Weights of a small mixture-of-experts language model, trained from scratch on English Wikipedia: vocabulary 2949.
Below are experts of layer 5 (counted from 0) of a mixture-of-experts language model. Rows are named down (a neuron's output weights, with its number) and show model dimensions 0-127. Each number is 128 + 32 x the weight over its row's rms, rounded and kept within 0 to 255. Numbers have three digits each.
Before each expert's rows: "comes before" lists some tokens at least twice as common just after its tokens as in all text. This comes from a sample of Wikipedia text that the model never trained on. Tokens count by the router's weight.

# expert 1
comes before: ",", ".", " |", " and", ")", " of"
down1:070136111122112118123097123138110078067118103175164154113175156168158167085197150118119129108127179115176123140105098132131173104129073119092147115144119144141141093202102183061136134131092118113096072074143120090123146071109110165155097154129100105115027143106117187116119152171140133127113148144135202141110122132093077141102117090079115135095105119095072139164131166107075098072134
down2:158172144199150129109073102127108121210176151105120123142135159099171178149127119191109104118063156149108159106073132123124168126087085144160119146139158129109137116139113085087170087182092147091125136072112076180172109123161126100095133108161136124157114128173122134135135160211104112146091126133162187152111118109108161133171160053132129082112185159147173117178111104105158127181094
down3:165152168099074138109144117103100163125056087078135083150098122203178110142103137130134143177143110120119186108148085118164142159114134167087052111156131149127164135126141104118116172197202162133166161150148150183145120138072133122104134098151150142207175091177105098126138113095134152160093109138122122138111072152144118094121118168146120072153103059158145157136133064136187145097141
down4:122130125150177123155137105113113092112158165098120165095120132144135185078128164137096218168213111062104116157198168085107116182146119089158114141099091172120138106161160118151140092097129175116145117151136124167152145102088107074120104085113161137228043104129108126123151133124061115134130107110206185116152166133167164135115122149125115123090124158123170132113110113137124141177119
down5:132130169105133126062147178146158187086171145154127121155183115154137126176156070151106138099118178103111115131092126073123151129132105197152116119102180121132126135108124101116098108142128172144105186109106094126165176169174157104113087178138075094119130124167069104110143138143114120161093101180114197126163047163157115093057164166108169093115127118097100100161193149090149150157095
down6:145140154120149195095165106157117106123125170097093154155129158128160065146100143117128050091165126195152169145199118129118188202165115086144135144097160109078155128112128097111135105161102112127142166191106117171152119067113129101120129133173124111141137119179138116105168150107148106096086104123152092140155062060091142092122195150181114064144103089181142098128093119156144151167144
down7:162158113151111126093141158158146230141130108122115110128162098059069126109101214095090135105066161204160120164121141165126072162103112120186095146124083081146135127157061133160172112098151097109128140173109125108099110139144171182129188166163170110163145141137173142101094106119132171128134186087121150128151090104140155108129119162116062128128125108166135147082105150103140159086105
down8:079119131108184115088090138085162169132107192103133134245083123136160082161102148147131107124107187108061134147064181094112135121148121147131155103137145131080096115164110097100127153119143140143069168125136127109125141140146092111113098119077142133132166099016176129173172090149158086095144102145119123167211153169148126145155137123103126099135145148094124146117081114105125121151177
down9:162130170148153193139142175108172197130131155135145114070122157095133199156130164168067140155126211140149124144157125130089115058124074127166139144089163143118122150139160129091095100204098167120087166164123084124155108110165171163119140126135169104165112149113076192165137200135106121141133098163165152128106118117130190112142134124078128151126180105111153059138082147094152131144129
down10:105132102128152113188190111079111139110118143123103104122059148188135140222077139120132147102133171174154136084171096162120159156132094135106111097164138208131102142125152109108121203089136113148134132169192124184137142139136073105158152092144126073156149146136137117131126152140136105163097148145089077156134123174104133077159129117060156046111167095170108095196103108110114152138126
down11:111127118104178058144150151101181141130139122178181174132147111139113149100142121162114084129089113131125086108142173114063187053160139156084123106133074122116109152094086102117141086097124154132176178096153141176081074158080133107137162120185121158097117159137118153160176161155134143126147128106131156119197088127140114047110202158137117112079163162135055107135147125109138125195130
down12:092106125111125170100136109209106112157145115109107156131141123113047131083178156106140177126101152122140083116165126107167149065105172147109105130135128094127188115120125127091145103118081117120150070148150139135089101133115152080146129120145133102084107113127137161163065109146117083159132143067116166123119091067127178168181107075112106114160112225124072166088135148185179170144192

# expert 7
comes before: " of", ",", "s", "ing", " in", " and"
down0:144121137178131151111178100168111116132142150159139196080160207159109146092096096123134097162117103120201154119127160134153083063130107127163096145058071177116158104150102074105110115120132128105162098183126125083136141136154127160179123109110169091105105135134110107111192072144113132153095187195140129165141153138145108195112116180148121202121134140066151132102091093146157145093098
down1:187111122130129081149127112129132100040065104077175138120128098164068143151072050178108076098154109114105117116106164173100165124102078099142139160122131082177140170126123166178143145161179159124104155160109080108192137096109192147207117155119118149124095154123141159108132089148119140147140135156142126119142155097172077089122115101117126090185090158147082162134162108155118080125152
down2:148107130149185137155147044128104092161161079100218083154182086134138139100140136157157156149094059087115107149165093117146133143121168128099100129135118172121073167102132133139145107089133147142121140158125152188106145081119171171096153112116104175125117129135092120108155152097089149156198127148185156091123173126232104196099109150134078131101124111139139095114122181104169160114140
down3:181101136148190131096141180168161148143191136075150103090139143087185162146133098126137139146095134121075105106095103113122167111095174143121084131120152140105155156099170081170094174166132135157104154147189130067114118146149152138082136101173125106140042132098130218151083131181089126112173188168151135135096099122079109098159155049103087119122172128143111090132158127113124110139134
down4:192118118181114148088103094121072103153165139162144120152150131139128120145119101119143124145076125089060209150160149107115190131167127170139187146156109160113104109117111148139098156133164170153100126111097150140180173117145181077175099157133161048161142125149099197171132115142131167082085138136125125104100138124175088120157164069109142156154120123069082164140210098107152136136175
down5:136190100142110142111085129147158138121146141156124178085133161053104157172119095144100133136105070137238161123145085083140112101122102178102097134133152158123117157136151142129163160166129168182156128153137126113082109095164162109085151135138165100182160169155119154135131156144150068087108138104079165103161114142162114130137152179093083130069125120108183116164102210115203137152165
down6:117226155118145083134132132151147115130126150150200102102161087151082112086123157131122107139095139150170153141145146086142070123098108096142088084133141127121111120136147192155134146111140093076113135141141119081120048149120140132148090141153176130093050124114142160064139098098121111170122086066105152133091151124074195179180108183136121118123146165175102159079140074179098084129106
down7:150174118162137099143121119114088173146125144172183181143155170098096161145057098137136153166145093109185146084117165135139117146122158102154114090135111142060087157102127078118144104114095132129123136120210096153022123106159124133104152144063187155117137111182126122102126109109092126100219103150199139143182122139169116178135125159155106185133098108142172101155107118104153117152114
down8:096155136160082114161190127180150090171170098176172108077146137085107155139107097150121124124131117098140151147091196167159081132154183160137090162085120143099136144111136135143146101191162089137127122134130144148117093126121127166133110193170087067160164162119048140111121149124060111166174163104143079196101144123182101168099161122186109143144121132156136093108169107165118083156171
down9:134092089118133134131100136208164102058149183115137145113134083122144140177135105157172080144177098122115132118159104147136099072148111152126128120146112095148066179123180118098096126099085147154128164090155165059139083099080090132084111152125185155060121164130111148095135138126103131139090121134149099122156167135170206176140046110165145169120158194182133151150153143107151149107089
down10:167144119144116134131119174102099077168123107135051072134126142112158141198076120209140126182085124127151144104070166188129085112135079153133161179098136147159125089115126170127173165173168145144133142123153127101138150131123107113170192087093136211153100122112173123163125128143151141124139159156105112132052167162168097067106098137133117083134127087093127127137136058146140063143110
down11:107172124167184196169109127099129117131134136149145169144085171117107138126157083141171131152102168115140106136095108151101106067110111143088116118129102198110086153101160202085071076152099184108096117108162102114071146173147108139141121134144227070080094153148101195140132180165147106148104085122175123102141094112098154121104097128112130125144156180151115111157140139182093161163166

# expert 10
comes before: " the", " a", " to", " in", " his", " by"
down0:103156086183184066128131105133154183146133133149156169096106160140121107125160153067130068088178186066107141140154109125153120108133143127157090096051153150077166115123087119135162128122110056138090078129159110142173097172115126145116134103083121130108143173124078128090119130174140145132119176187095148151124168138118131124132155131174081092067179149199161136112081106119064106097145
down1:073075094132138151143130087117127110059129165170157135122101128168207135155106074139097154141104094104083096133107139129133106118218096120132131160131115108111110067197160090172060145177080123154127107126138135112156136167102101113094172128105088096156154115146132146117092143127124137147149149142137139044111139126150126062049164113125178096148118064194181108129146158109113133141088
down2:121081132127105118163096107134137131158163134082172183098164123100070110167149118174051076075155102088114086120109093175165115101185201144120118102155083133161101123124142124134137153160072128082142152123144100188134084123138136114127152137115143152133168108085109102122186125092110136155104235095138130162133172174121066134170153129158103119135114084154127147136164209144174102124107
down3:069134110155166109114124130099147126157096098215041158153146058115164140065152159122082089156162192096171122179131152097158099054142135122092141099136128110137144140091185090135110165052124131159093173131119035142151125102109152186097118158053164149140150099126119143124150117111140159117100121105114148105113134181113125155160137113131149147149123128179123090101120140191115143134130
down4:129185107143102134123151123162113113141103148131156096153146175087181130108153144124163123119132136143173106105163070096100106160131106132117032077138144174129098141091210171116091171085132155169139121134149166166070105079170095110114114081107099171138090158095117063140116117117142094175137114128108177176115167136114102081157058169160121100143215143144153121162104158122157134110185
down5:136193114109208125098163124140140151127136156176167124146161115108141129125180172103126126152153131197160108088143099103148150147112094106142118094081141136179145122154114075105097168108152129137114130183081206164081176127127093078108107114135140056155071189129156182110145178114076114143107081178173183156122099119158135122095096153062177114157137119111117076103099153150117167123112
down6:136106116143148138117114134121125141098128061128142146078132192152140091153160065127167116149109107136078206135094151131189074105101124162171188178115181148178149136125157196127116156174161091085108146157163209106156094147101146124099123156118122153062164060161105097158224120154127094123170131132110091131173100133141124073141122141125074180110113131130136125115113151164118110136121
down7:095113153104147125119077105146116097126165177113157141099113136092169113136159111103179169105109189085134154082193102076159201130131093212146133090150095197125142119155093110144158148103059074127131097080110162174125155154151158091139126114139185104145140097127158152118127172148205109133131182120182154146137091201117138096200124085148151110131177133163142111132124141114139128103149
down8:132134143171086126220140095160137128093108145153148068194078128169144110180173144131109089145100131089133098141156090110135142081088129176167152091130161137134099176118174181089163112100167105094106102130154125114154134163163138160135138178140127062132126105182081111136146105196153136121153152099129113075162118129050114140089156093137114072086064100119175121085138143101145172126177
down9:169081106119133113153146137117148148160104116129108167118081077160133147099125108116039133199119088087148118149121164126218100115091127117138178188161188155185135164152073155141107093128133132164100115095158121149184090137152123138121149152159131094062143132103157141202151099060105136141083132119096149137156089141181093141183096118118084119072106115168098162140128110180142091140102
down10:108130134144157100155144143124131140107136166098118124106170188065157147158076098148152177108168089085088087111152110071140143140136057137167129144136095124135154154085115122176082134106112093083083152106167139126079176160177169043124158149138146109123148155126177105137078109133098106136084178175134137108099168075126083136092192120128147096071092136144131146204085137157145188126109
down11:071095122088152138065100178113089149135132093176102117117137113138116128130171176127132114118104145143106142138096113138111099091119166169067191168179131123133120132159143131139201082126109171154153075105118119162113125082105089155099106111127164178103065046114148141130087167119112105137111157084144118099091139187114125104211115109106150156074154190129095128185198152132124103170089

# expert 4
comes before: " ", "\n", "\n\n", " The", " In", " He"
down1:142111170151130126130152135123072172105129128086083151167143119127078183097126152102119047094164097160113130169147105126147084152146206146112120111194051114153090098106089102089173141112161132133141113077123176152077098104146105180133192127112123152150132128149165165113090145122105110169128142167173115131054155207142108070154085117083111114132185086111130140126141142163087110110089
down2:146099124115107173171103155063076166118156154102102132106101176128175143095161139098136132119161138149160159186112067164169130093092024096162165159155118113141126120168144119189110119155137146138085115103073118166106130046137180074160147132153072113153115106110095110105159185158111100120111111117148119167081081088114138169096151126126087126074133128113109167124109180144077136073129
down3:115142117110105120128149146127079132182125118100104123140148116088158075100134098162127139165072122174123175111050140145176071134134142078160153085127167137091106133145103136174143135121105099101156126109108097150093179154134114110111132074120100161127176094094125068109067122126088133151163115122134198208118096160119131122139132052192149140088151161061098145119050101185132067114144
down4:136057120163178167069111146155123118160130084145174136058115149135063147150152039170106128162130105143202142129121094111135124173134166158163138123159134077145115166149135138097129095134142113133094102088136108116129148120154156067115153183170164079094133133160125114097213161126087128100149080103138105095150112068154108126139117104108201127119160114220156115151116118116148090097150
down5:166114114128096133095141067108152122118188120092089124143131119165179153104125084097136169147108188145121131111157150140141126105075114205134079124096097204107147146111158082095130036103093072140111108169146125142167112121115124113129114147119156165099114116163187171163128140111128079154079189205150086141075143127106164142101129194126090146096093125098119122077115082096117125088169
down6:096136084171125141158074170156091168141109100113152116166173095159097106103087141123074118159100164126108145103133150122115145146061154140139144114132176146083136112103084168096132150065156166102135141053084079139133108151096152144165141109123109143151072136111114117079070086220077114109155079164148092091145200203128146153112150120142126088138139126100115165151133136193116129172081
down7:095122102121126145089194123140158167091112120095140151112198155138175139073128183126120153178165152140115095107122094140082157099110174064088065122154139154092157147122135136170192115124046121143120120100118100161084143138122128060159172131101074162124130161060151140140122116124092081107144143208137131064126128146108091174134112150192133166119169145126161142190143091105132108093136
down8:092146096128108134095171127140193098081078135146225128113133118184176112135131170158105156177158118114127133150086128154178136109179152131113032184106073117128099132106138129072119159148111148145100158140177116053100146083085124109134112162120146123122200156092153138138177090066170150146122090129152184121106132180145120128097101143120093098141126077139100098113101154120109116065140
down9:088149120148148158140141138158110150114125180151106177115137157096168177158167106157176150108083143132151101160163117121127100128095160097124150127109185170091125137122102124130146101094140145147118156073165117116134119118157056124087151153197164111108163099141093096118123163111129092082133072103129148064140083094053128085166149133167131134186201140077079058189146145121173106078184
down10:198130122091163143112146162115199092123098100189068081195113103096089109130086135112118141106195137147115078115148175118114148134095119129128149113131106147134141120102105096168069123183107209148109060164154127117137143123149099131118155116131121161131088109136115150135123062110114130172089180174129027157140200150126110102120097104110136181144154086133124153092113080083151095108145
down11:185100183079132155094110071141170109178123116132134073110159109141153130104131094150056191149143146146146119125122136124128196136180174161099130057181132088120101183120143209127120085108102092151119070109171094172114139141153165139162111112098137102098135083148116111141109140135108137110182102109145143088093162188166139112177130109106142201107089164086140079120147182129090153115132
down12:103162134117126078104097146117136153093170155103100122145138081048105145120103121173162121118105173162107169171105139161110067109156121163116128130095086117084118114115097163138128168150162098149152193105153168087085127153143113066164148183094166132084155164150186133145075173160122061128150094134123090181106165156147159146163172158104184136089186147125157108172110128200081151119139

# expert 9
comes before: " of", ",", ".", ")", "A", " ("
down0:111151117200181136163110046160145124175157096142199145114149140146091090110180117113083146168069136114159077130113162107130121124092157165148167136130121154108145118169202112136112098114115152075123127143162145104127111073161107124171134132098158133060088099095113137133085093112123140101142220176086164130155134084123180144122123145113101162101135191165083141098161117163090142064140
down1:113077141069091079099069175125156106160127186142035153140082125105136083133136098103153133070092123086143133082120042139141175137160084117112150153159131127108122113202158147169114146198133164152105092137143122095092103082105164139098128168146121111115127145092131103165125180092095160117121127061111126111108161132077161098116140117114142063108153175126116136163107145180096076144141
down2:113083154146117091122145125104136111077164126082109129137105149137071167144124077177129127122089135171122080126147090115103160132147158106072117110105097140064148178198164166106143163109117090131135144086171114098109088143140086081156140106133207110154072156130145197095105129119134115180139119116049145183152118091138151117150116145076116028131169076159116125148132125178179104164125
down3:104127204154188095167147078173156197139154141104167142160101077136155082140105125166148163123103144107092119081172144090170149161147128109127104157114111090136140097081159158117056099123126101134061189146113144112143172125141175126098074111169126157139125187139095096155104162137144136133055123189022129154143068110139140133113101122109128113109124101122117107106091085111182140134114
down4:070169133068187179132137103162093156085117175091119125119130157112089143203182084136163127112133138161103162133099100185127147134137131131034075148130169111098104110115160106188163115212123123132137089163137093059121102124125075122112091140130156149122118148137069083147114178082126124107116140083138169145107131124144091124124096099123188140208135086130118129150169148149092170144142
down5:123143168129096095100122113174125170104100165178040116160146085088184139145096104141080154169123109142076094130140079156112163095062113113141185143105142138111113145104106047113185159097130115151137169086088170112154172164144142130120061136142108129145166092053146135154154101165135110084101142131147151073082115160118102119162098167170082129135139152139118088090140133147179164156185
down6:133129103206079092119080143147166112139191087116149157142123214123114130114116094161120170140062150070140083127127136127065129141080117168124134130203122071075099130176112107106159091115131129143133102069121132143098105173156145078124171098121107200140106173095139136135190163139062123112165109126107126135102142122061172171109164121150086072126133107103148122120096167133156112165133
down7:083142145143159152163119121131111106110150191126056168151130141138145127166139135144114120127118087123139163109142083122145172159152145062117102135117198114159139119153146091102138149139073150167118130168168107134129105057099101144140186119113188094161143115171143107094166104139174118111061112082112170130136118089119117034141196073106144121103160103123121089172118061082215162156127
down8:116108135058179145157070129126143098126209215174063123115048108096136160150092119103091189100143152134130160086121148156126123153089100143116175114137125107162124160098139168168089203151156150110106180146114143099123139108160111084136093089164121127165081106129102121169170152131170107137124055064147141118136102102088130105094136080168174088139123108134172107126166109107127155131116
down9:084092181138111104111084067135141120073193115130045111170191163118102099057115108156096129129167112123101158112100107070127116053084110110108128125121149155132109073134120173183128095105111189083145141137113121101116160084138168125157112114119150201085124144162074093112103123166056131091179153117124114137095145101083174103127160161127162112142098176131157104135175155124160143119123
down10:192178139147189138127143100128119102145110061092158068065187163117113097095109134151108160182101158113134058111159095134118117110156120145141103101114149107103123129122095144104110118130129110153172186127077103168118146180107147137161066083168144162116125162151172148179162151174089067120116169119114115160090106127132158061088079134192133147112182138183150134097142147197101109111136
down11:066107112071146208129145168123135146128069151128057088150140097126145129117148126114143118128080188144138139165129085139066147111096144106107158092155145190155129182149193102113136111088153143118176154067184103144096119094190102156174110079117119113101070168138104078111145146088141184161148145143170117099125126128128129086134110146098218114112121154140156130163160139095171138168173

# expert 6
comes before: "-", "|", "1", "2", "==", "The"
down1:194147135156164175109124120103134102120179059103146152129137120162173169137152145127165201095113139132132134152079155091079126144073166111118139176173129118064135098106107111133139106101081125192148122115180120144128093163151149113154145145146174163135146105109154105123145099147106205119148152052177169114132149112131188110091098133122125186142056176063165145104123111085145075098085
down2:061093180113152165115125108139084104124095151058179110129129160093114172202094168098096165146141076168139180077095156120150129117122102107122147131114166149133153108048124107181165168166127095115111083147100086083064140085180155122176114125117182091123114107159156151113154088123124128140136075109200141151174156133109166090119116090157136105132145142147140092088115154136143063150091
down3:136192136132111152129110121136093145126125081146162132149138154125146101093188154104132084114099150162125067116085138087181123132094187122093127092208120091179162115116123125107068147134173084172171155105134122166147101066084153111113123159095117115136074083117159185129182161123171160142069092083178138115153113142064141130095145106176161158191121136110099105188090116075125136096124
down4:142092147113206139133145152117114094110077060130123135129176148146165163082142175167129125151101104104065131145133146144128064103124128134108146160185174087150143080129093089114112073107125118102132102144159161152121125215158143142123129128081086078100172131128097151130112152111101157111115156158199131089128090148178134096179054074119072143147075070137110157138127137174067111105123
down5:136117165146161109036156164153128088142191107179138160077161149103103100080162154184146110169101179081150040137139092104122127162122139158116076087065158119069118127101141078151117104121106122144135122070093127111098115138175145108115128111111136185159105151119121103111128113136112109105113065109111171134086161141120136131135142150162147166161177139111070161047112169143183087114100
down6:096156126172154123072136169120155184139158123060058154164177131115145139086148141159179161113112096079141093160159083127122155115113139153188120167149156134065133182098097116107145128069120163186132146226150172154081088144109091125125085127102117128130130180072175078107165084141109139128102128080156115103168129088144180130103106156142086158084154109082114111123119130113151116089135
down7:121059140113080162179116091127135048108122128213101165096123133165107158123132035097128162087139082151065140101108093136186118142153128099101144149143154115130165107145085120147109218129140158114112121167153124123149079144183126118140127125155124119093123141128122175089117148146178133166125159172063105157112080135103080137129133114101146125109165064144150153203127056135105095116124
down8:174070118211158139126079165059074171133104100096076118136122168144114101115119153107108152069129097109158102143211147101123117111126093119187118157161132153145092141153133123071105125115088137120137133100128194161091071072104126147113127176098089117151107085169134182159103064102159105139109085161122093155102114071105163109127158142128150160100099149099155162123093160172085145152172
down9:116177049191049072110121110109121100105097157129093175092140091133122150131133137157125142192119210111113091174106159152146118143112118150109108174110134179102191139141142137141145093107188109218146129128151188176107161120119176121151089051169194158125158120140112128138103133141151113163095170100125118152127101128094166109135114104157169122106189077145157124149162114165141132118141
down10:133162122058170129086227175114052165156140109119124119140196104154124146149120162128126128113071123185086170164078101071093117155120079072049116052147100120170146104136116144167131085150152055094123088154113169075140164116152113107151102112126141159126171154100125120090092131154136137112154116126127168090125143141149111192132101124108101157124157131127137160142140077133159152112096
down11:112171098163149152067124092194123147125160129137174129102159189174087107087142154151102101153128181076054088138188192132144115104154121128125167146150145082117126175151120150112104112102113091173121142102119132111172170107093100177165113086058139100118078122163131126060111095148134112134183126182175088091144148126125136190180091098080122157121136146117120148060151085136149129152121
down12:068118126119118120186099158171100132080121136097192070119164159120102139165149132104142125166110165191089161117167073119110167119115176107125094070158107141133125108089149137084160106109145048115127152094163096117176182135146131125127118160173085136116117120103151116137151095116157198106137124078096146154144135156120100104090032139078143124190100157156092112186142108138121099204155

# expert 13
comes before: " |", "1", "0", "2", "3", "4"
down1:109140147118156140081132114120122184038156121073152098099136138112149143139132159136151104114159132164125111143153162109166130127095140093140096141117132211093070107111179135185126147119129118095083117213070148156080121138181155069110149145141150158159168124068148155095187126113069067118131094107160143194150110145153122190114133181174143129130129139151098127123083076154087091111169
down2:149105078098163094154090085105113113119080101069131156111169101108097109087151153142069149091176114108111108097184161107165076078115200198090130077136105119094146106116069115151158119126124120085086118096096084124139139135113084134158132089115109151164062090147157127157093127167134100115139137143144126149156080171167161134143154200073107167140118185162150103117161061152106104090111
down3:120179119120124148077156116196123178118114105140071115169146173098192143078113110142129155188133138123202103173162076141115197137085134132116064133122135129055123171126150118105142054128057086159150155158142107132138151098172086087159126107135136129087102104161147135151130144076103119072129067190153134073077117089136099111095157118104124135112123069119097093113119120107116112162129
down4:148111139095147112100158127140117063157122149141132116133059195137142174163143146147194173131159190122144126096080086124131104094166171179090143087129187141141156177143137144143053119143096125170110095128158156139126171130147070118097091151110149153119158126134110073134179121143150175192121192169130099116038118195148131162158105173087131121157153077108129124089143104137140122173146
down5:135119158125140057139116092125141112160169130112152175149100116138137103146144085113104152127101116106056145119134079158178171179162165055131129115108115122141101151196158098125145198161150154133131130134183115144086194124157142152064088151121180113130178127149123184120125065138156101112152142181149163186177076128103105115180112193158102163122133080124129068131164181113166124143100
down6:108100144167137097139091137112114117101090047074119103144110116148176119115130110127105127156099167162189168047137143120127146141171102155136105089110104225113156130163075083168186164116121075076098137156094134118131143131121128143137106101096143099142105134144165137149195139150107099115140163142193086165152133137133145059131173149172137106098101068102116137086113109105142088042171
down7:156084094107184096129102180155147112129111108105062141180165091167191156153133057160168143134158195092167094144153077095080159175085134142154144113170114155165159108056130138187163176149143188137142113111122173114125122126129144144152149104086127221132122145081121137109126130101105117117155078111165186089120127192132127094132144163092164106115153141166156127123159100118121107085123
down8:094156151091153079140147147117160134102076129163183127134131082118105146134142082154129074104099178083131152107148133108123131159179163078120142099163102080126094190212094123142133067081134071153130159084128185162107112177118128169094132129095118136156174124143155115091113159114079120136135089104173146060167106153064077168139138139137132108139104177070096180116170076136160121135156
down9:102110130099109099136133158127127161167122161144070177104154139110087113152160151150147147052078139105138127105145118123126145110084090201070190181167161116148158111155137178168063204119182150142111139135153123142097118118124058154129139092124094167117071116118129105095106166098103176149117049115110186095093137096108160141156102129099170096147120134142137155201128121096137162072087
down10:095111167145181127151197123131134191098120094104156116120098151159095206113157106124099082131156132145120093177152130127135125165126153141116082089111108124122128148114099140146075105077125126141117073131127127110137196152119161140147153099076171097142121105130079100120164042159119138096074140157188213151103154124142089095106071109199156120163149147130101135147122131142034188107134
down11:109141122139203123159090171111135116101203165139190103173090120145146121097149150130105145123143126134077142123154117108109102110091127161156193099135112082072062175085158112127116088134149107151117150057092145146108119134195173161131146185118097138123139139128144089137094133141107110106070164090178147160088104099122142208108132136157099172145165172147178186097087175156151168166110
down12:126148137142140134137132150111152136108113186171123167105092142163077101171140132081093114132114131106079128185184155128072074082144150184151113187186084146130096139193135158162107122149132109146073107157158128075173089146181153096082098198094113135142138179130125148116146089118123168145115116187075098149171099141189156166137129188079120148188169158150151131079127136138115139169123

# expert 12
comes before: " ", " the", "1", " P", " D", " a"
down1:187114089192136078106163128104152134166134080117187099148145157118092095149150216220108107104107116145159044120104174096084149132146076136120134150153083099146122142144149131131105094105158107099110117089133151121088088136190158114153180111115083124174097164127140112159127112086127135096157124137123057134103165143168164137157127115153165128090160138114118217111094163146161180119107
down2:126130096105095117142082088139192111114162149173138123142177146139094121173107141123129127182165137191161104102144126093140107141084163172147151126102099240073134071120187078112104134151084126177123120135114102138135156122168151108027168115063130109123130071114212122116127102112136110150084125187099141080132115150134155135142064160133132161140120089106133129127105120188119160145137
down3:076081148069129075098045097139133142174194119088139127109122107137165185102120151093142178115178099128116096114133122126133137115128108079166105155085155123126151132141124104088161131166113143140142055148144141140088111144099161100176181128123118143095116075151161096131057154162100126121130100191146150069058164159106111223163077098130087123094170171139144106092109135150136144112137
down4:120098088096151164208178112120116102098117144141133185106111116182126122179104147129127095105184104138097186128090162172103084129129108076170114125158119090156115126093111197150102124089167126074112102119176087049156156141098146180135149172175103089117150128115110100074192103095104152130090130137133106125128100160165133137175088160111113123133070062135105118058134150083169130147103
down5:151090082103092122094049129117130146140143193099129172125071187132092159124135124158116102163064108094109129145112137176135118115171148137111098199129138100084183134130116137102083154156124125077088121119141129182119139148160141084173087104121106108088154125138126127156142112185138065144075162032098124107123146118146196205082146169068129141087086150109137137142137097111115169116114
down6:114132088140094176134107132130096163129120185119174078114095116080133078086126148155108152163201074169056150161146123153142100124218115067158130105103120109125194073116097114111160083095105069088105122155158127143096124133130063106156112134140147110113152115122137120120087161156133118088129165176089125095127132129102179145134109102140132109142146059082134106106074171179122193169172
down7:104089089129127125095065114164075172153111095130068095177092207138150123123116051118140177143147165092139080130145175088152127199148163125160125162083131148098106149115162107144130116194163115106133093154130138089173161133103127196153129091157151092127159147089123121090136089191112115139157135158189135114205107129138124154113147106179101112129152140168100080123105150204148097120141
down8:122138146102087095125128127122131161077130156154064118102132154135152122176118099122152131017135129089121114130150132183122145149123144186133107149140119150146131155229082100172142139123109067155166109136184102069130092138140110139125172129121170091138125148147150120109126184075113143154177070117086109107154149116095107117072062155137165048136091164128142151222130141100109113143105
down9:121188149167141052117122142120114140150120075114094091222070167154135120119129160191090158163126130143117110126087123110148092113103180112126103115146131129171116138159094149074138061136078138136128172121148117143107168122122080105190106056134117072102139108079130077156136140196112067048125101123144131143125138120139090130107075157159160154097116100115157090122116099176147127197149
down10:167128198116120176126173193148160177126148062115207131092101065137064040164166091179114112090154132135120109048117104143143127110156149105146148135162088124107115114129111203088187088100111175152130128154112119136098211098100189174105099136120157162133115150121108136138127141141111131118175168134121104132116128149102152115121136139124118199108150164141124089161135154124146090094131
down11:126114145120116124088168176142137158138109080095158095110152095091129156126121111161131103121204131138133111136097180155165138104141087158143093154110177138129123106133096109128152083126140131144147166068165151178135153128206142112070097145073190118089129118111140108106131088113078131090112083104077069112095155137090109208212063112174183164109178097164135125119142169096143105167163
down12:226069104167148167157146088161177100095113193109105105112049120136184091144102170085158150086176093133113108135170156122139105123102109132146189171128091149185168135134109092116097140140155117091132132156128152125092143183159152144120121116111184103167100121129091139149169073104177142156142140126086103168144082133129145126112100096124078105140128083120116118094191179068101128107181